Below are experts of layer 5 (counted from 0) of a mixture-of-experts language model. Rows are named router (the router's row for the expert), gate (a neuron's input weights, with its number), up (a neuron's input weights, with its number) and show model dimensions 128-191. Each number is 200 + 40 x the weight over its row's rms, rounded and kept within 0 to 999.
After each expert's rows: a language model's description of what the expert responds to. This comes from a sample of Wikipedia text that the model never trained on.

# expert 26
router,257,207,190,248,247,230,190,214,212,216,221,175,144,210,205,237,238,158,185,185,228,163,207,179,214,217,220,203,118,216,147,190,143,235,236,208,152,201,260,201,117,148,148,177,203,217,215,199,253,135,147,193,161,206,232,230,143,149,201,306,304,265,226,196
gate0,214,164,279,209,184,176,212,165,115,243,197,241,186,192,231,225,227,152,154,242,208,250,120,188,280,197,144,220,200,170,249,211,269,206,197,160,200,173,207,175,187,243,234,287,201,250,196,273,168,148,228,199,129,194,138,145,211,151,262,269,246,229,197,308
up0,176,183,288,197,257,165,208,165,280,159,167,229,256,241,207,254,214,248,195,253,204,230,173,229,200,211,170,238,201,240,292,200,211,209,157,195,252,226,194,240,134,218,121,225,236,219,208,145,287,153,222,208,150,161,227,171,224,246,186,245,233,127,216,177
gate1,155,204,67,178,212,211,169,160,167,202,219,155,168,228,215,117,199,182,224,217,222,209,178,189,233,183,227,267,259,214,245,142,173,217,203,221,129,217,207,219,231,195,198,232,231,209,173,214,194,137,182,189,150,240,191,146,213,159,167,174,269,92,151,173
up1,209,168,325,202,144,129,187,188,208,238,176,198,190,153,209,289,230,221,192,186,196,152,183,211,215,211,211,200,201,199,272,204,242,204,152,220,231,206,160,245,243,202,135,186,138,149,158,205,209,182,191,198,256,197,218,194,230,168,182,216,190,209,258,261
gate2,172,168,228,161,193,278,115,206,188,227,157,173,205,177,232,193,213,188,159,221,223,243,91,133,264,239,290,217,173,243,176,241,232,201,150,257,234,167,210,183,223,205,261,252,233,264,257,253,206,280,195,162,211,248,167,179,146,205,229,164,115,275,184,299
up2,227,221,281,250,205,227,131,194,215,222,293,168,152,215,182,229,140,221,184,241,180,174,186,178,188,252,151,183,251,189,179,154,168,151,184,235,267,183,192,212,233,183,190,163,178,153,161,177,258,264,200,162,193,247,239,208,169,196,238,247,168,218,227,226
What it handles: Topic nouns and adjectives. Content nouns and adjectives after an article or possessive, such as spiritual practice, creole language, world record, welfare, political.

# expert 30
router,215,150,176,167,153,225,220,178,186,155,139,218,217,208,221,182,195,198,181,307,164,201,185,150,249,186,106,152,169,212,223,218,183,223,222,210,171,195,199,147,308,211,209,252,204,216,176,172,209,198,158,165,222,225,186,177,220,192,246,190,217,182,235,129
gate0,217,194,206,96,194,289,181,147,245,190,213,96,260,209,255,133,237,162,158,156,233,202,139,237,185,221,225,157,167,283,214,269,129,230,208,198,183,212,131,211,224,167,214,137,235,180,208,255,135,124,244,221,232,241,186,210,197,205,211,221,145,218,212,253
up0,266,216,250,174,195,241,202,112,149,227,182,144,182,222,130,192,212,195,136,174,233,290,179,112,156,205,216,220,177,235,162,227,196,203,124,200,113,249,240,250,135,211,261,212,171,103,209,180,177,128,192,208,144,264,197,139,202,219,292,158,231,215,128,169
gate1,143,160,190,176,225,183,147,148,214,208,183,208,213,247,205,123,263,214,228,219,208,176,225,190,228,311,188,220,146,174,137,167,239,248,260,142,275,162,218,180,185,216,218,226,173,218,121,206,157,185,165,167,216,192,166,201,253,216,231,205,151,229,180,254
up1,180,202,232,172,195,201,167,126,151,120,186,227,225,229,180,143,172,212,157,269,229,118,174,175,204,248,196,151,201,201,173,127,167,260,213,221,228,166,232,207,218,187,104,250,183,204,163,229,221,156,209,156,224,249,141,260,199,230,208,193,168,213,189,245
gate2,227,240,163,235,177,227,239,199,220,157,247,164,229,239,218,210,200,212,184,218,198,167,179,246,293,146,165,149,227,178,180,250,173,284,194,172,250,239,190,216,217,215,242,185,243,239,238,344,256,158,257,232,195,241,198,272,211,213,255,104,181,211,248,275
up2,292,236,192,160,158,218,235,103,221,196,155,192,261,155,181,214,282,203,220,181,189,205,275,172,146,221,134,248,175,164,169,221,216,266,162,213,214,242,205,224,210,113,246,224,240,196,178,263,166,145,172,267,208,181,174,273,309,192,209,103,228,208,326,196
What it handles: Geographic infobox list dashes. Line-initial dashes and fields in place infoboxes after coordinates, such as "- Country: France", "- Municipality", Land/Water area, and place-name parts.

# expert 14
router,278,228,187,150,214,151,165,188,275,167,192,223,115,173,245,165,256,233,157,199,274,205,235,177,129,290,116,156,184,147,146,186,194,194,151,224,214,195,197,214,265,272,246,151,180,300,162,256,231,229,111,234,170,232,164,225,207,143,237,167,173,235,167,187
gate8,194,298,199,194,202,179,133,157,272,162,141,207,125,156,212,150,258,143,134,211,208,233,207,234,194,187,194,197,221,217,200,154,215,225,217,257,177,187,201,233,200,265,320,180,145,228,215,238,229,266,229,224,231,180,197,168,219,247,197,170,248,238,213,178
up8,208,255,173,265,189,193,265,218,191,151,194,202,256,195,174,114,191,163,253,215,187,217,197,149,216,174,160,210,205,190,265,237,206,140,166,201,104,190,214,251,256,247,186,188,194,144,152,206,196,140,187,198,207,162,204,152,191,166,120,171,232,176,155,204
gate9,144,310,227,233,248,176,209,156,133,223,120,91,237,194,183,160,256,282,206,210,222,186,187,232,276,198,201,126,163,137,204,188,180,219,145,171,216,182,234,290,281,249,216,222,199,186,195,233,163,223,203,227,190,207,224,260,196,218,250,229,268,269,249,220
up9,209,156,189,153,207,144,185,180,180,245,166,245,207,175,196,158,182,237,185,188,160,206,165,227,189,139,152,229,199,234,178,260,202,246,214,106,196,247,151,193,172,151,218,253,266,149,92,243,210,160,218,142,209,195,216,288,217,245,172,117,232,239,201,234
gate10,176,243,196,110,169,154,270,265,200,281,169,193,172,190,260,165,243,284,190,259,183,171,203,164,150,225,200,215,216,133,170,195,198,184,149,176,140,234,208,201,166,190,198,236,244,236,179,272,217,163,219,125,222,255,199,141,191,175,147,137,224,226,186,299
up10,171,210,197,283,237,280,205,229,253,202,265,201,188,204,159,265,181,162,182,159,226,217,201,244,222,202,202,185,167,238,174,278,196,205,250,194,290,135,201,203,236,208,149,188,162,203,179,171,161,195,163,217,208,140,213,213,178,143,219,249,152,149,203,183
What it handles: Citation punctuation, separators. Punctuation and separators in bibliographies and tables, especially "). " after a year in a reference, plus "=", "|" and decimal points.

# expert 10
router,127,138,128,221,159,184,182,155,189,204,220,243,226,194,247,204,184,155,200,182,216,236,93,169,151,158,221,199,252,212,153,263,249,171,204,162,266,219,195,213,172,224,217,216,248,191,191,193,125,290,251,193,174,177,237,182,204,275,190,162,186,164,244,233
gate5,198,137,272,257,206,269,173,168,180,226,175,274,213,246,224,203,239,246,222,76,183,223,196,253,242,177,178,206,158,204,186,179,183,132,206,182,179,269,211,185,190,129,216,206,188,182,189,247,248,162,219,216,209,284,199,279,171,271,137,233,164,196,137,214
up5,256,272,222,183,289,178,240,215,224,250,187,157,163,189,112,134,216,192,162,273,276,173,212,175,223,199,177,260,195,174,188,301,179,207,171,190,194,179,171,232,206,179,178,168,237,163,277,167,193,268,212,168,215,150,191,157,174,220,247,270,198,204,222,229
gate6,236,253,89,268,213,185,185,151,173,175,296,182,174,252,134,175,187,182,139,224,322,289,335,161,196,158,168,196,165,179,189,137,155,189,229,216,180,206,209,202,204,239,273,187,213,185,135,172,225,311,232,190,134,149,172,206,135,188,242,147,193,155,230,283
up6,211,185,147,194,190,242,187,150,167,135,332,180,192,208,143,210,213,245,245,214,201,197,212,153,131,306,136,244,147,175,227,167,241,189,256,187,188,366,195,155,271,267,206,253,213,206,106,155,180,147,169,231,218,157,252,168,177,168,222,222,191,208,184,225
gate7,175,175,246,144,236,167,225,148,247,237,233,169,227,203,156,191,246,166,168,183,241,230,181,157,194,150,194,324,274,246,131,236,193,224,200,220,225,203,238,240,190,179,267,135,215,157,240,259,260,177,152,211,232,192,196,170,160,159,259,168,244,191,181,253
up7,278,207,255,185,178,186,274,210,277,272,165,237,204,137,197,188,185,205,183,276,224,232,249,127,310,189,150,251,206,187,187,199,177,226,256,184,216,163,193,263,265,170,174,143,154,174,254,176,233,176,184,243,182,147,189,201,238,174,202,186,173,199,242,262
What it handles: Prepositions after verbs. Prepositions like by, on, from, at, through, under following a verb or noun in running prose, e.g. known by, born on.

# expert 4
router,241,227,215,182,155,200,204,137,185,190,195,235,213,197,166,219,232,193,228,108,193,216,300,247,299,227,220,216,244,246,235,176,217,242,230,235,156,208,153,156,105,223,162,175,173,168,168,249,200,176,253,143,187,236,228,182,219,283,164,208,185,231,208,121
gate0,215,166,224,290,92,173,185,197,232,184,236,220,184,227,307,226,181,158,193,160,217,268,200,234,248,214,201,205,189,254,198,231,181,204,185,146,235,190,116,230,177,211,239,236,199,197,179,243,197,227,280,169,243,177,201,210,132,232,223,207,234,272,230,194
up0,216,208,275,244,133,166,158,159,136,126,244,275,167,307,277,252,195,179,228,140,191,192,161,179,264,174,136,211,268,252,273,212,207,167,166,213,236,225,182,212,188,220,244,191,136,134,212,192,146,250,255,202,247,241,199,197,180,228,156,122,240,203,175,154
gate1,188,195,219,219,225,242,203,199,253,180,213,189,211,247,296,168,198,267,219,254,202,214,165,166,234,197,249,140,200,239,216,320,173,141,184,202,248,185,146,181,251,260,216,188,255,213,247,273,162,190,208,186,180,199,215,267,216,209,152,202,281,162,226,223
up1,195,174,185,248,184,198,190,214,215,349,99,221,195,205,198,183,185,150,122,177,148,172,187,223,192,139,208,185,193,191,194,185,192,218,205,210,200,236,191,203,173,243,167,210,135,196,190,212,202,165,185,208,228,204,182,238,116,137,183,202,117,210,219,212
gate2,234,243,222,160,220,271,211,198,189,191,174,246,208,207,207,233,211,219,227,251,163,164,171,218,172,173,162,154,251,169,198,226,195,197,226,237,201,202,195,185,169,183,108,210,165,202,172,177,148,228,164,250,190,162,257,240,214,208,248,189,189,218,148,276
up2,180,281,219,207,186,209,163,239,144,219,154,201,178,207,227,188,198,188,234,250,212,244,157,147,202,222,165,170,139,257,235,217,223,175,191,240,225,202,198,160,177,296,200,33,163,200,171,167,257,202,220,254,136,184,155,202,181,165,194,202,201,266,188,253
What it handles: Dates, dashes, parentheses. Month names, opening parentheses, en/em dashes in year ranges, line breaks and table pipes in sports rosters, e.g. (1996–), August, MF.

# expert 28
router,84,176,209,231,243,187,225,189,186,207,203,144,201,226,270,213,238,236,188,155,149,121,132,207,172,108,176,211,236,197,178,233,234,147,171,242,221,195,164,148,212,153,185,162,210,120,252,151,191,217,218,239,186,231,180,238,240,188,239,170,144,169,160,268
gate13,206,157,259,310,115,177,191,122,138,145,163,145,238,202,224,200,219,155,216,160,200,156,217,120,267,230,172,174,151,211,168,278,197,142,188,167,148,164,181,206,278,205,233,162,224,211,192,163,173,203,265,205,214,238,211,193,184,226,141,266,221,254,222,201
up13,246,167,204,209,234,186,167,160,226,168,248,148,198,217,168,150,198,177,178,206,207,255,226,201,168,205,196,205,159,190,223,221,173,149,235,262,154,133,229,196,228,236,117,116,163,172,212,245,156,249,199,251,166,287,194,232,167,171,208,207,253,209,224,225
gate14,181,196,205,256,151,256,191,238,138,225,240,250,257,155,234,184,157,251,270,171,231,224,217,200,265,249,177,184,146,208,243,278,205,237,153,243,214,184,167,224,271,225,254,184,236,209,217,260,135,208,220,334,148,284,189,212,208,224,188,212,182,193,159,229
up14,188,189,256,244,224,164,125,214,138,250,180,191,142,179,178,142,87,155,149,172,223,134,172,262,172,169,253,216,150,184,185,167,213,143,181,230,182,269,191,225,218,194,157,206,172,161,225,223,195,201,238,211,260,205,200,208,157,245,157,210,176,157,184,174
gate15,207,168,225,205,147,235,249,207,214,229,123,211,233,239,151,201,236,214,227,210,237,226,224,183,251,143,198,217,181,176,232,205,184,233,167,126,185,224,183,176,130,171,187,161,194,190,191,229,206,165,252,203,142,228,204,284,161,196,256,162,180,230,234,315
up15,199,202,146,125,259,262,256,185,243,260,80,196,251,155,179,130,185,166,251,202,234,261,275,215,187,158,180,264,200,159,228,201,210,250,247,206,233,263,222,180,171,223,192,190,142,225,198,214,196,129,188,200,210,218,228,256,243,233,204,251,179,239,186,168
What it handles: Infobox colons and separators. Colons after infobox field labels (College:, Website:, Time zone:) and pipe separators in table rows of sports results and medal counts.

# expert 29
router,273,225,215,165,156,241,176,207,190,190,178,217,269,175,185,190,165,174,214,175,151,219,205,196,219,210,280,194,242,189,176,306,233,223,239,205,227,204,151,194,266,229,243,104,195,224,169,184,230,248,265,229,214,212,207,151,255,260,216,174,208,198,200,171
gate5,191,196,169,243,236,238,199,188,178,202,162,131,215,141,182,230,224,161,147,194,210,238,179,239,240,179,244,176,212,240,218,218,191,208,255,187,209,184,180,225,256,184,186,184,240,237,105,191,240,236,231,184,199,193,253,254,218,156,195,143,206,162,185,252
up5,165,211,213,222,250,160,179,213,143,216,216,153,178,196,232,235,209,215,239,117,192,261,158,278,181,245,235,150,202,169,174,255,194,172,195,194,188,165,132,199,183,207,279,211,190,183,140,136,197,194,165,151,209,215,248,185,166,197,178,157,388,241,237,186
gate6,182,250,188,189,317,200,212,161,233,307,180,246,154,130,190,131,246,218,195,164,250,163,205,206,172,214,190,209,172,185,190,196,147,170,111,208,176,225,216,190,235,194,161,219,205,252,113,158,119,146,227,248,106,152,250,210,251,234,248,185,235,199,151,195
up6,232,267,249,175,251,224,259,152,182,201,163,195,182,184,171,133,191,231,225,214,145,175,223,199,162,213,240,237,237,160,150,232,182,275,180,235,174,209,188,222,153,184,165,194,186,154,197,162,158,211,174,289,166,209,183,216,220,251,269,171,228,153,193,220
gate7,174,223,229,202,204,164,188,277,207,265,172,181,218,173,190,226,183,193,247,252,199,156,224,269,173,224,225,167,216,166,250,158,161,174,170,203,207,248,218,199,173,113,179,207,187,190,238,182,237,224,142,250,171,214,155,164,224,211,152,141,267,170,221,153
up7,214,151,133,188,209,283,165,188,223,149,169,251,274,216,162,140,254,152,110,192,217,140,271,148,247,199,230,187,184,244,136,225,218,281,189,199,206,166,149,173,222,161,146,132,183,217,164,178,178,184,171,209,221,211,282,196,177,153,171,199,251,214,231,130
What it handles: Clause connectives. Words opening a subordinate or new clause: which, that, when, where, but, and, It, and commas after introductory phrases.

# expert 13
router,174,219,249,170,203,230,176,189,184,136,154,192,216,310,171,190,158,169,211,227,198,160,92,254,196,160,224,224,225,187,247,169,172,206,253,215,203,97,201,124,205,182,191,217,211,188,176,199,210,163,237,213,150,214,221,202,239,222,223,250,213,260,234,200
gate0,137,174,149,215,172,208,249,226,160,151,218,143,203,241,140,151,198,260,158,241,268,219,175,241,228,95,203,188,154,178,158,245,144,253,173,176,197,210,155,164,215,244,249,192,200,290,219,306,205,273,235,229,151,251,289,168,204,250,217,250,223,229,244,258
up0,163,176,184,188,188,217,202,236,170,172,237,116,236,187,196,145,215,214,162,221,172,223,113,231,211,125,202,161,153,157,165,318,176,172,122,154,173,193,225,172,221,239,177,206,226,240,197,296,189,258,213,198,172,218,253,207,169,196,181,253,139,229,209,263
gate1,193,242,198,201,257,191,187,201,220,172,156,190,262,200,219,193,278,155,205,167,226,306,223,145,176,210,208,227,129,150,181,226,159,208,149,247,154,247,199,255,183,250,198,219,247,133,236,187,205,111,237,198,264,205,247,201,175,120,157,184,218,219,195,178
up1,157,165,225,190,226,145,164,200,160,207,140,195,163,192,191,171,253,181,255,202,197,176,243,201,212,218,156,247,120,200,214,171,219,204,189,227,107,233,232,222,205,226,138,261,231,179,201,293,243,143,261,162,200,210,231,256,209,143,184,194,143,178,178,172
gate2,149,203,187,153,243,167,226,238,220,216,243,161,196,145,240,120,243,218,176,242,188,217,172,187,248,181,121,215,212,169,188,203,218,267,171,171,195,223,177,275,128,183,194,225,235,202,187,247,181,254,254,250,206,221,131,201,207,197,180,160,226,182,221,222
up2,176,228,254,127,209,137,184,208,290,208,221,223,113,224,209,205,261,195,169,218,208,237,180,209,194,164,206,211,198,177,213,192,248,194,224,256,221,218,174,241,137,165,145,209,320,215,237,227,229,139,238,211,202,207,152,167,184,214,157,137,240,276,209,185
What it handles: Sentence-ending periods. Periods closing sentences (also )., ".) and line breaks and == heading markers that end a section title.

# expert 20
router,172,188,152,216,169,223,65,183,185,211,211,221,209,169,229,181,191,185,197,251,210,170,45,197,198,200,259,225,161,204,164,233,231,202,222,185,258,176,206,197,212,187,234,253,191,176,215,156,172,184,198,217,161,171,257,207,181,202,199,196,145,163,224,256
gate0,294,293,206,132,232,254,186,184,194,145,223,171,212,246,204,211,159,169,189,137,252,189,150,153,242,184,180,182,160,249,239,267,234,222,200,253,232,182,156,160,261,173,187,154,172,211,177,192,261,221,223,208,280,162,215,248,243,202,236,217,217,198,174,191
up0,119,231,268,214,265,256,157,228,213,195,162,189,152,196,243,110,247,151,213,227,221,241,218,232,203,190,243,247,156,182,266,245,268,168,179,179,221,226,232,200,206,157,219,214,199,152,254,136,243,239,220,201,257,151,269,157,217,217,189,176,193,206,170,202
gate1,262,210,210,209,212,213,184,110,143,217,221,191,169,150,194,79,160,218,252,239,142,221,197,210,226,125,214,250,166,200,189,221,224,254,181,140,208,166,197,210,159,184,188,154,208,131,178,220,184,221,228,180,211,228,214,176,238,255,238,248,216,267,239,157
up1,184,236,184,208,205,186,233,168,217,177,245,241,239,280,173,215,214,150,177,174,274,187,216,130,147,211,217,197,205,175,272,166,168,282,228,225,165,245,222,196,239,262,190,177,277,217,201,164,241,220,213,238,208,185,225,201,181,197,152,159,146,182,157,277
gate2,263,171,213,80,228,209,187,217,225,215,256,180,200,223,103,182,253,296,222,154,219,107,214,161,223,171,188,243,162,229,202,241,220,163,80,216,243,226,199,125,211,189,198,187,197,172,196,156,168,210,216,212,222,188,186,211,149,262,298,213,185,215,213,192
up2,224,119,258,143,165,232,173,215,192,171,240,156,193,242,187,213,205,221,205,143,214,104,156,158,188,278,197,251,143,236,184,233,213,90,146,197,201,196,174,205,252,189,224,213,201,216,214,156,164,215,244,240,230,147,208,160,166,252,182,247,128,178,179,169
What it handles: Partitive of. The word "of" after quantity or part words like half of, species of, takeover of, plus among, than, all.

# expert 31
router,210,239,246,123,213,184,133,224,226,259,203,224,191,163,146,253,195,206,263,222,194,292,235,215,175,216,232,226,157,189,187,105,208,230,243,173,181,251,266,280,128,197,260,155,210,152,175,190,177,256,217,117,204,218,178,149,235,216,179,251,199,237,252,230
gate8,217,205,125,148,207,225,129,204,222,192,287,226,195,194,224,324,160,220,182,176,243,148,141,225,192,121,192,258,200,169,219,180,228,209,269,234,69,189,214,267,164,193,156,199,222,153,242,133,191,224,189,156,257,198,248,227,288,254,129,168,163,170,200,182
up8,228,230,198,213,205,195,198,185,245,166,220,219,162,232,195,195,225,194,200,245,226,186,171,216,177,182,239,273,275,215,107,221,226,264,231,152,110,212,191,226,184,133,188,225,215,145,219,146,244,162,225,159,220,224,160,251,215,234,230,236,260,140,313,246
gate9,169,199,252,173,239,171,183,215,129,190,202,186,200,195,231,132,133,139,200,131,228,204,149,159,226,212,242,194,195,188,212,207,156,245,200,171,190,176,192,267,271,217,266,267,240,224,220,208,204,231,246,180,118,203,190,291,260,168,205,205,182,160,166,261
up9,172,174,175,226,197,275,189,198,207,229,241,238,266,134,230,143,103,220,189,193,211,188,186,156,195,190,208,223,246,200,178,230,144,302,173,168,188,223,175,228,253,238,235,249,211,147,159,143,202,159,184,140,109,242,262,226,235,175,242,184,222,159,164,203
gate10,207,217,282,194,124,167,127,162,175,179,123,250,214,208,186,280,173,234,183,204,210,224,207,240,232,245,198,205,168,123,176,191,250,213,230,241,195,222,212,224,158,225,158,249,206,216,282,213,217,182,246,262,212,166,223,231,184,200,112,227,274,188,169,249
up10,157,172,185,204,252,245,257,270,155,162,226,121,200,192,241,158,258,134,229,199,181,193,184,113,178,173,164,309,273,186,228,255,155,192,171,181,186,251,197,184,218,263,240,160,226,228,131,222,192,200,176,194,187,149,231,235,236,182,320,145,179,196,126,251
What it handles: Titles and list entries. List dashes and pipes starting entries in filmographies, discographies and bibliographies, and first names or titles in plot summaries, e.g. George, Episode.

# expert 27
router,219,222,147,224,154,214,197,274,167,185,216,269,159,210,157,172,118,204,185,126,297,230,252,237,211,237,200,162,227,176,268,162,206,208,190,233,125,211,209,185,132,236,239,183,107,249,216,237,259,144,240,188,214,163,184,216,173,183,143,187,181,212,214,133
gate0,241,218,254,181,231,259,218,197,187,230,238,236,222,197,146,165,138,195,182,182,212,280,112,273,226,190,258,198,240,198,174,246,170,254,129,213,228,196,219,186,202,154,177,196,200,205,214,271,127,183,293,220,201,138,210,204,207,241,202,136,145,204,145,183
up0,120,138,147,186,194,198,143,210,242,224,187,183,131,126,221,266,189,244,240,223,138,134,290,232,121,153,183,219,205,169,183,186,222,139,166,161,109,198,160,262,191,177,224,192,205,201,162,113,226,189,205,215,218,187,231,267,212,166,162,220,208,182,231,235
gate1,172,273,211,232,199,176,126,192,167,220,249,229,167,175,215,171,203,224,140,144,225,165,216,243,199,208,224,298,181,276,186,230,198,179,120,154,174,120,202,315,245,210,295,217,208,191,253,296,186,199,241,172,208,182,178,142,227,233,261,255,240,208,203,208
up1,181,181,171,207,260,190,228,235,207,244,152,198,200,185,115,131,228,264,258,168,181,244,237,99,200,183,149,164,263,213,209,246,205,248,284,194,189,234,223,150,170,210,176,176,212,160,169,173,225,214,196,254,141,202,251,204,164,264,153,241,174,93,261,171
gate2,222,184,167,181,193,221,317,247,196,216,176,190,239,248,231,198,177,197,168,158,168,166,214,232,148,159,165,211,216,169,189,239,185,199,211,209,317,270,194,237,159,166,233,180,192,228,202,215,182,139,127,190,135,196,192,130,264,150,160,192,167,216,220,210
up2,180,279,174,195,205,230,233,208,180,166,170,217,227,218,184,178,113,313,248,192,247,208,208,149,259,217,174,160,177,273,224,182,224,171,138,200,230,198,134,162,249,196,190,290,173,232,165,181,226,286,225,306,246,208,168,301,189,222,214,224,213,202,260,201
What it handles: Score and range separators. Dashes, colons and hyphens inside scores, records and compounds in sports tables, such as 6–3, 5–2–1, 3:00, best-selling, plus pipes between teams.

# expert 22
router,245,205,188,137,229,183,211,283,163,199,197,177,207,202,274,201,202,234,173,214,218,164,198,114,221,241,205,222,171,196,197,116,192,239,210,169,197,281,188,266,274,246,194,271,165,127,113,221,163,99,207,228,196,201,169,166,216,197,138,194,290,174,158,182
gate0,234,215,249,178,222,211,203,144,186,167,256,163,244,221,232,262,211,218,185,211,201,127,203,224,181,169,238,213,301,188,175,246,211,209,151,138,216,297,211,207,174,166,248,154,227,242,178,228,248,123,203,144,135,204,106,178,187,201,164,224,196,229,274,205
up0,187,204,131,226,185,182,131,157,245,202,197,260,172,123,174,223,153,177,247,169,102,288,207,186,174,185,261,236,130,155,153,228,192,217,204,256,218,135,227,144,128,226,208,207,162,233,247,183,123,209,252,204,270,216,247,202,222,151,225,261,160,249,231,229
gate1,158,225,179,211,196,246,213,213,152,157,226,156,244,249,240,167,228,175,190,190,141,298,149,211,190,168,139,238,228,169,179,182,166,161,177,229,207,228,201,166,189,213,159,162,237,197,141,233,218,194,218,284,211,190,229,213,231,233,132,224,273,193,170,231
up1,215,222,173,204,123,199,212,195,235,241,240,237,257,299,206,239,193,196,299,254,178,183,163,268,231,244,237,238,143,137,271,212,182,228,274,231,147,145,246,206,198,133,190,146,215,208,144,248,146,201,202,188,276,185,230,243,194,212,205,158,200,170,221,152
gate2,164,165,242,194,170,194,159,235,218,155,245,227,215,169,194,264,171,184,197,225,206,266,206,277,184,201,225,222,173,130,206,272,243,296,161,117,180,233,208,163,259,219,245,198,160,201,249,148,133,255,240,166,150,159,245,184,196,169,142,203,163,205,204,195
up2,289,124,224,236,197,269,203,138,185,123,179,173,303,203,208,202,183,239,202,185,164,127,187,184,236,194,219,188,228,161,153,168,215,254,219,184,185,122,224,179,197,107,201,174,195,192,138,257,190,214,184,212,219,197,153,184,260,147,164,231,220,176,191,168
What it handles: Name-internal pieces. Middle pieces of foreign-language names and words, mostly French, German or other European, e.g. D-ern-ier, F-ach-leitner, Hol-ub.

# expert 24
router,248,189,241,221,209,179,264,193,151,235,297,206,193,187,194,219,199,286,257,242,216,203,280,160,155,265,197,200,250,254,154,208,167,160,147,151,276,180,217,200,251,266,176,260,203,228,220,187,187,219,106,244,220,191,239,212,146,143,198,235,242,114,87,206
gate5,200,225,185,203,193,203,194,181,196,200,230,142,220,258,170,130,195,173,165,180,243,196,140,197,184,213,235,215,207,210,192,205,148,253,165,225,234,250,132,282,168,217,192,247,249,163,253,239,174,232,167,255,261,163,155,190,208,309,218,220,200,240,183,220
up5,277,189,237,169,207,196,188,185,207,212,191,212,162,272,208,179,208,272,185,173,223,149,247,221,153,194,175,171,189,166,229,184,277,244,208,220,245,212,192,188,207,149,171,164,186,201,257,216,141,124,171,218,199,242,184,221,191,151,288,210,164,172,130,244
gate6,221,252,189,160,239,236,160,252,231,155,160,242,204,203,277,171,253,123,248,228,168,182,183,170,184,232,187,218,208,238,235,262,146,279,144,208,164,118,159,169,253,163,155,184,175,233,231,195,137,236,165,191,133,216,203,265,199,169,255,241,222,199,281,230
up6,260,190,188,212,244,229,196,232,261,233,213,247,193,190,210,181,224,234,249,202,197,218,192,118,227,204,112,144,210,228,217,211,169,219,135,159,219,158,201,190,157,164,161,175,155,228,152,213,131,233,220,230,215,153,175,274,182,202,268,286,169,174,187,180
gate7,209,223,202,199,197,241,151,213,219,224,203,227,211,179,286,201,216,201,188,197,123,236,182,245,229,218,188,258,284,197,222,149,183,230,106,200,220,171,226,199,256,218,198,219,232,155,213,191,99,177,181,218,155,197,184,227,222,299,171,224,170,176,142,171
up7,183,146,239,224,180,193,247,235,156,212,149,169,268,200,180,277,289,176,220,205,128,178,208,206,168,150,178,217,236,222,248,199,206,207,158,227,163,190,189,161,173,210,290,177,231,201,256,170,225,175,210,239,249,229,192,196,216,186,117,200,207,223,178,206
What it handles: Mid-word and name fragments. Word-internal pieces and nouns after "the" or numbers, often in lists or tables: "or" in borenium, "ar" in Dhadar, seat, Battle, Temple.

# expert 21
router,293,234,188,218,221,197,263,214,280,183,189,215,217,229,207,207,180,183,219,124,210,254,215,233,196,187,257,193,225,223,197,198,166,203,232,220,221,180,218,184,198,200,163,157,234,249,227,206,233,234,187,220,207,203,236,256,176,217,253,318,201,195,248,198
gate0,208,233,243,183,238,81,234,294,229,243,196,183,246,169,149,177,184,214,180,255,198,208,256,222,187,218,212,193,146,128,197,190,208,162,191,183,198,174,290,180,268,217,204,153,198,157,171,166,79,225,194,191,264,164,196,215,218,156,158,155,204,194,162,189
up0,243,167,181,226,240,167,135,174,207,190,137,216,183,157,240,206,201,149,225,279,199,177,205,217,188,205,104,243,146,199,216,211,229,190,229,209,155,197,186,238,217,268,223,235,169,198,172,180,242,191,203,201,228,131,309,201,223,225,239,259,204,257,133,166
gate1,164,219,174,164,213,201,157,213,265,252,244,189,220,175,242,177,130,205,214,182,239,178,174,229,247,210,147,192,206,238,195,173,135,145,185,211,138,208,200,217,194,240,179,222,199,235,207,295,184,159,208,172,158,173,206,229,246,183,247,219,189,170,180,168
up1,254,220,212,209,185,174,118,142,163,220,183,241,188,222,192,219,220,163,162,181,108,170,214,135,187,190,227,161,164,175,194,176,273,234,194,179,243,187,213,256,202,180,200,256,131,225,196,184,175,234,172,142,225,262,209,161,138,129,166,205,128,149,222,219
gate2,207,198,161,166,222,169,187,201,201,272,195,185,185,218,216,200,198,220,227,199,236,211,174,237,248,198,225,193,244,222,223,205,174,176,211,230,224,236,225,206,159,141,217,183,244,217,237,271,202,172,183,167,171,172,159,251,199,223,145,177,166,189,180,157
up2,225,235,175,240,216,135,148,186,212,174,140,199,199,222,263,219,255,217,207,162,166,177,223,166,155,147,154,214,166,221,165,229,208,274,176,258,218,115,175,159,161,152,205,167,205,162,175,187,229,174,186,138,227,308,261,159,168,216,213,178,144,185,135,131
What it handles: Plural nouns ending phrases. Plural nouns or suffixes ending a noun phrase before punctuation or "of", such as bands, services, houses, states, flavors, programs.